From a checkpoint of a small mixture-of-experts model trained on Wikipedia: width 128, a variant of SOAP for the experts.
Below are experts of layer 2 (counted from 0) of a mixture-of-experts language model. Rows are named router (the router's row for the expert), gate (a neuron's input weights, with its number), up (a neuron's input weights, with its number), down (a neuron's output weights, with its number) and show model dimensions 32-63. Each number is 200 + 20 x the weight over its row's rms, rounded and kept within 0 to 999.
Before each expert's rows: "gets" lists some tokens that make up at least twice as much of what it gets as of all text. This comes from a sample of Wikipedia text that the model never trained on. Tokens count by the router's weight.

# expert 69
gets: ".", " as", " or", " but", "on", "al"
router,190,220,194,173,161,187,204,205,219,214,227,164,206,212,200,209,197,153,192,224,199,200,210,189,181,203,234,200,195,158,195,209
gate0,144,225,181,222,203,213,223,206,206,190,209,178,190,253,208,204,196,224,162,226,223,193,185,214,202,194,246,224,176,174,213,200
up0,213,240,190,223,170,183,226,167,233,213,221,189,223,193,206,193,217,198,210,227,221,173,210,197,186,180,235,215,211,196,165,222
down0,213,225,213,220,223,184,196,191,173,182,198,201,216,185,186,215,176,215,235,216,218,173,197,209,192,204,211,196,222,191,230,191

# expert 120
gets: ")", "mer", " res", " work", "le", "ation"
router,170,222,199,200,176,198,213,233,221,213,203,173,206,212,189,196,210,153,170,209,199,203,195,209,208,199,235,220,187,135,177,208
gate0,184,230,191,160,177,201,216,235,210,192,214,204,210,206,228,180,204,222,195,210,207,196,198,200,181,195,196,192,193,175,211,199
up0,195,161,216,205,205,240,228,212,217,183,217,203,219,219,206,212,197,218,222,203,206,247,195,178,190,202,201,188,190,179,238,189
down0,182,166,202,166,223,176,236,199,180,232,182,213,184,210,168,198,188,182,176,203,170,188,198,177,189,194,250,192,193,186,222,235

# expert 110
gets: "ost", "old", " to", "ard", "ing", "ed"
router,191,199,197,185,166,198,210,232,233,216,194,173,221,219,212,196,196,174,188,199,194,194,185,184,197,215,243,221,196,162,167,186
gate0,209,206,179,217,205,220,178,199,194,180,224,226,206,209,183,188,164,220,185,228,215,202,217,183,239,188,206,165,187,205,158,220
up0,215,210,185,219,208,196,181,207,181,177,204,240,200,220,194,195,147,215,194,228,207,199,206,178,227,196,218,171,190,208,165,225
down0,207,218,190,184,195,236,155,184,220,199,215,209,209,176,182,212,197,221,155,168,207,204,226,179,215,226,174,169,195,193,202,213

# expert 66
gets: " a", "l", " and", "le", "-", "("
router,190,212,192,197,181,229,210,240,231,196,222,158,198,225,206,227,207,152,163,205,219,221,187,194,215,208,225,219,212,160,198,194
gate0,191,219,203,225,206,194,201,198,192,207,174,193,195,198,217,198,193,167,197,205,180,198,212,189,208,189,200,245,216,188,199,184
up0,194,211,219,224,210,198,203,181,206,194,190,205,191,191,204,202,175,174,190,182,184,206,211,225,202,186,189,233,215,191,204,183
down0,200,209,232,173,197,196,187,202,205,156,203,215,207,205,219,189,202,214,225,206,186,218,158,204,185,216,207,218,203,173,228,212

# expert 65
gets: " |", "im", " she", "ing", "'s", " an"
router,187,195,200,202,181,186,220,219,232,221,218,177,205,211,211,196,198,160,163,205,209,219,211,196,225,186,235,191,202,158,189,202
gate0,202,178,222,216,204,222,190,180,247,181,182,198,228,211,248,175,208,203,215,205,208,195,196,181,201,175,187,188,196,215,213,161
up0,208,188,210,211,227,206,218,164,253,192,188,203,231,189,245,203,233,208,207,197,203,193,189,203,184,170,190,190,214,217,202,178
down0,170,186,222,210,188,216,173,187,219,224,215,207,148,208,213,190,208,209,204,175,169,187,232,188,213,167,195,216,134,213,213,202

# expert 71
gets: " in", " |", ")", " of", " and", " on"
router,168,216,198,195,179,196,210,237,216,217,209,174,206,220,190,193,206,155,167,205,199,203,198,208,210,198,239,216,193,143,181,215
gate0,201,193,208,154,164,180,200,214,215,194,203,192,195,183,213,202,204,220,219,203,200,191,173,218,201,223,235,197,204,160,197,210
up0,241,195,223,205,233,185,203,177,179,205,215,197,198,229,224,200,206,198,224,208,189,202,219,184,220,229,193,203,203,207,192,181
down0,193,179,210,180,208,210,196,230,193,231,217,234,201,182,227,184,219,202,198,188,183,208,139,203,212,201,205,204,213,215,216,194

# expert 92
gets: "er", "ing", "ed", "es", "s", "y"
router,181,221,184,202,172,212,227,227,227,207,220,181,195,208,221,195,192,179,176,220,200,210,199,195,192,191,235,224,203,174,184,206
gate0,211,179,187,221,212,209,217,197,192,172,225,198,173,198,203,201,230,190,161,212,181,191,204,177,243,190,204,186,174,191,241,236
up0,188,217,208,172,191,195,177,197,211,233,173,195,236,196,212,200,188,197,216,158,210,192,164,229,182,195,211,218,207,196,181,168
down0,205,196,203,189,225,180,205,219,203,173,182,152,210,231,198,199,202,193,193,159,181,203,204,149,199,184,198,206,198,201,173,228

# expert 34
gets: " the", " B", "che", "te", " Di", "leg"
router,172,225,180,182,187,193,213,226,207,206,201,160,198,223,213,214,193,172,169,201,201,191,195,192,188,216,249,200,187,167,201,221
gate0,216,221,198,169,176,173,206,230,231,159,231,208,240,190,172,211,210,185,189,233,207,179,184,192,205,181,186,203,214,199,198,208
up0,226,193,204,209,231,217,185,177,182,216,179,180,166,205,227,188,167,208,200,179,163,227,224,199,207,214,208,212,198,190,218,198
down0,200,241,180,216,241,207,204,222,193,204,220,226,211,203,224,165,194,195,150,217,208,196,222,177,201,157,197,188,213,189,179,194

# expert 93
gets: "0", " s", " first", "ed", " att", "oy"
router,157,217,200,203,174,178,202,229,228,203,211,172,198,225,209,209,210,153,166,200,209,198,188,206,204,213,234,206,196,128,183,206
gate0,166,177,154,191,201,202,198,179,218,209,210,198,221,191,191,185,189,180,195,226,222,257,220,207,198,226,202,196,183,212,210,222
up0,170,177,155,177,200,204,216,207,202,197,239,224,220,191,185,156,190,160,192,239,211,249,230,194,200,203,201,189,173,194,242,205
down0,198,176,228,198,210,228,228,221,228,202,188,194,172,215,162,232,192,196,243,176,209,237,188,247,241,199,197,220,231,204,200,201

# expert 42
gets: " |", " its", " of", " Born", " their", "bs"
router,182,230,197,191,174,198,218,218,221,209,200,175,205,196,198,211,204,167,179,208,212,202,199,189,204,205,236,218,197,158,195,214
gate0,215,180,214,223,176,192,213,206,195,204,182,232,212,214,184,226,226,201,198,225,187,193,200,200,244,199,187,212,199,202,215,215
up0,174,202,185,213,212,176,189,187,211,197,201,163,176,192,195,196,174,187,206,173,209,204,210,186,151,208,208,169,184,202,222,232
down0,193,209,205,193,207,189,242,165,177,189,225,189,196,200,199,221,190,228,202,200,213,199,225,187,163,231,207,213,183,210,207,209

# expert 29
gets: "e", "a", "ord", "op", "on", "'"
router,171,227,195,195,179,196,215,233,218,203,212,170,210,213,188,205,202,159,179,207,204,201,193,206,208,203,239,218,194,148,179,212
gate0,194,217,225,186,210,174,191,228,209,210,212,218,212,218,208,200,209,204,182,179,200,210,189,209,185,202,212,196,191,198,223,212
up0,174,177,206,183,208,219,235,210,219,224,214,182,214,227,184,220,197,196,231,212,194,206,233,215,224,177,192,163,187,205,190,187
down0,155,207,206,216,214,238,164,210,194,222,183,249,180,208,218,178,189,226,212,206,210,199,200,188,195,199,183,204,190,174,203,186

# expert 15
gets: " g", "du", " res", " h", "er", "is"
router,170,223,198,197,170,197,213,234,219,207,208,170,201,218,191,197,203,152,174,203,203,205,188,208,207,192,235,210,191,136,190,216
gate0,187,193,182,190,223,197,250,182,225,209,187,212,216,229,198,174,187,211,184,222,176,204,186,196,197,202,208,224,193,164,186,181
up0,169,208,227,216,182,209,182,204,177,217,197,212,212,148,187,206,226,166,238,200,215,213,216,240,186,223,223,162,181,217,204,175
down0,193,209,171,159,172,195,179,193,201,198,199,190,184,183,202,195,177,227,232,213,212,195,160,190,203,249,205,191,199,207,200,215

# expert 49
gets: "z", " |\n", "==\n", "===\n", " that", " ==\n"
router,168,205,192,191,169,184,224,226,211,196,197,177,192,200,219,201,205,153,167,210,204,189,182,191,212,229,220,204,187,168,182,189
gate10,188,220,248,211,190,224,196,254,204,199,192,234,221,209,173,217,190,196,198,202,242,199,214,196,188,208,201,230,184,176,183,214
up10,186,179,225,211,231,204,177,248,224,192,166,222,181,169,196,183,194,195,187,175,184,194,196,224,193,214,211,214,217,219,201,178
down10,244,193,187,210,204,196,225,168,211,217,175,169,187,208,188,216,208,211,215,208,184,219,231,171,194,184,212,192,205,189,242,206

# expert 95
gets: " over", " of", " at", "all", " sh", "th"
router,171,205,190,184,193,191,218,229,227,210,221,159,191,214,201,209,197,164,189,208,195,185,200,190,201,205,221,217,193,154,181,188
gate0,207,201,177,184,197,222,218,219,197,222,205,196,185,181,182,219,187,186,196,197,175,191,173,199,208,165,179,209,173,199,168,212
up0,202,192,182,182,206,226,226,216,193,203,208,184,162,191,192,223,192,193,204,182,179,193,172,204,215,155,187,218,185,192,179,215
down0,229,191,192,195,187,195,186,203,187,183,195,194,181,170,190,180,204,175,178,205,180,186,196,181,213,209,153,197,175,234,208,214

# expert 104
gets: "og", "ad", "z", "l", "ag", "ak"
router,150,228,210,182,160,217,180,241,216,213,226,179,199,225,197,196,230,168,162,224,176,212,207,204,203,210,224,197,196,187,182,201
gate0,213,192,191,213,184,200,201,215,169,197,207,178,211,210,204,174,205,199,210,204,173,236,187,230,205,220,197,201,216,190,172,175
up0,219,190,167,225,207,203,185,226,186,191,199,180,193,207,193,164,196,211,195,201,165,228,206,229,191,228,214,206,217,194,179,174
down0,197,176,179,193,210,212,168,187,209,216,211,229,190,217,206,233,194,233,190,209,240,181,198,190,191,183,209,200,191,218,183,207

# expert 52
gets: " the", "ack", "ick", ",", "ink", " n"
router,186,213,183,190,159,200,209,228,206,215,221,197,192,199,185,202,213,165,190,196,206,207,207,207,198,224,221,201,202,160,188,204
gate0,200,223,185,206,187,214,186,161,184,197,206,193,199,188,195,210,190,172,191,205,184,194,226,195,175,227,224,181,212,190,181,203
up0,198,221,197,196,170,198,189,163,194,203,226,207,202,176,199,207,179,172,186,213,181,203,219,186,179,211,221,165,193,191,184,193
down0,209,185,175,216,244,205,202,233,210,171,187,202,233,217,212,195,184,229,174,213,202,220,232,200,207,200,138,177,172,188,221,219

# expert 57
gets: ")", "}", ".)", "',", " season", ")."
router,168,217,191,197,175,196,212,240,218,215,210,171,206,219,194,199,211,153,174,202,202,203,194,210,208,199,232,215,192,138,184,211
gate0,215,222,224,209,207,207,205,209,224,191,221,186,208,229,193,242,209,178,182,228,185,182,202,201,195,248,241,206,172,179,204,224
up0,223,167,204,211,201,184,225,203,208,175,212,175,214,204,185,165,195,212,218,191,211,198,212,229,220,148,216,207,164,216,217,206
down0,192,186,210,168,162,207,207,193,215,216,192,175,212,225,187,186,200,194,195,208,175,211,232,205,216,227,211,207,207,198,193,163

# expert 31
gets: ",", "'s", "ly", " been", "re", " January"
router,177,220,183,180,181,198,192,229,208,208,215,182,185,222,189,185,206,173,183,209,211,194,200,198,206,206,219,201,190,164,194,219
gate61,224,210,203,194,220,196,207,178,206,202,200,199,205,193,200,161,188,205,234,180,147,204,190,218,200,252,198,181,242,201,221,190
up61,164,167,174,214,159,215,209,211,182,191,201,188,190,228,198,236,211,179,169,203,251,211,217,187,200,155,206,216,175,190,191,201
down61,222,180,213,233,167,185,162,207,212,152,203,186,191,211,182,205,226,186,210,208,184,202,194,193,189,177,188,213,194,175,181,204

# expert 98
gets: "ip", "p", "ap", " p", "ik", "ipp"
router,153,235,173,175,166,212,227,228,201,227,199,187,224,207,190,174,201,166,191,211,221,193,220,204,197,211,248,219,178,171,202,211
gate0,194,220,164,169,178,203,167,231,168,203,187,211,186,199,187,228,190,226,232,209,187,206,185,205,168,194,200,182,168,202,204,202
up0,196,241,152,180,186,222,173,191,186,260,173,200,188,202,186,195,182,183,176,226,193,239,220,196,159,220,241,174,151,208,199,227
down0,201,243,198,227,199,227,211,220,198,204,196,195,199,221,221,203,204,212,226,206,204,196,219,182,182,154,222,240,190,200,217,186

# expert 100
gets: " and", ",", " in", " later", " is", "on"
router,172,214,192,189,174,194,212,240,219,216,211,174,207,216,191,198,203,153,171,205,198,203,198,207,209,195,239,216,187,137,185,217
gate0,212,190,184,184,161,179,210,218,224,227,186,172,187,232,204,190,213,211,199,171,175,208,202,201,178,225,217,218,240,173,192,210
up0,213,187,191,198,229,234,242,220,204,211,218,214,171,195,202,198,238,179,199,173,195,190,230,195,189,199,229,195,199,191,230,168
down0,185,178,219,170,183,179,169,211,172,202,180,202,192,218,202,211,185,214,203,197,229,197,197,174,200,196,170,175,221,211,204,184

# expert 105
gets: "'s", ".\n\n", " Ch", " of", ",", " to"
router,178,217,196,196,177,196,210,241,222,209,213,170,208,214,192,193,201,151,172,209,199,201,198,201,204,202,243,216,191,146,186,209
gate0,182,206,185,197,199,231,225,200,179,188,186,200,149,234,215,196,182,209,224,212,191,203,166,183,188,174,235,194,178,173,169,200
up0,206,202,180,165,242,227,231,192,215,214,189,183,208,218,204,212,216,203,221,224,220,197,223,175,218,174,237,185,221,202,200,186
down0,220,203,220,199,202,255,239,193,218,177,206,214,242,199,196,205,196,226,213,210,203,167,187,197,158,189,192,216,206,226,200,227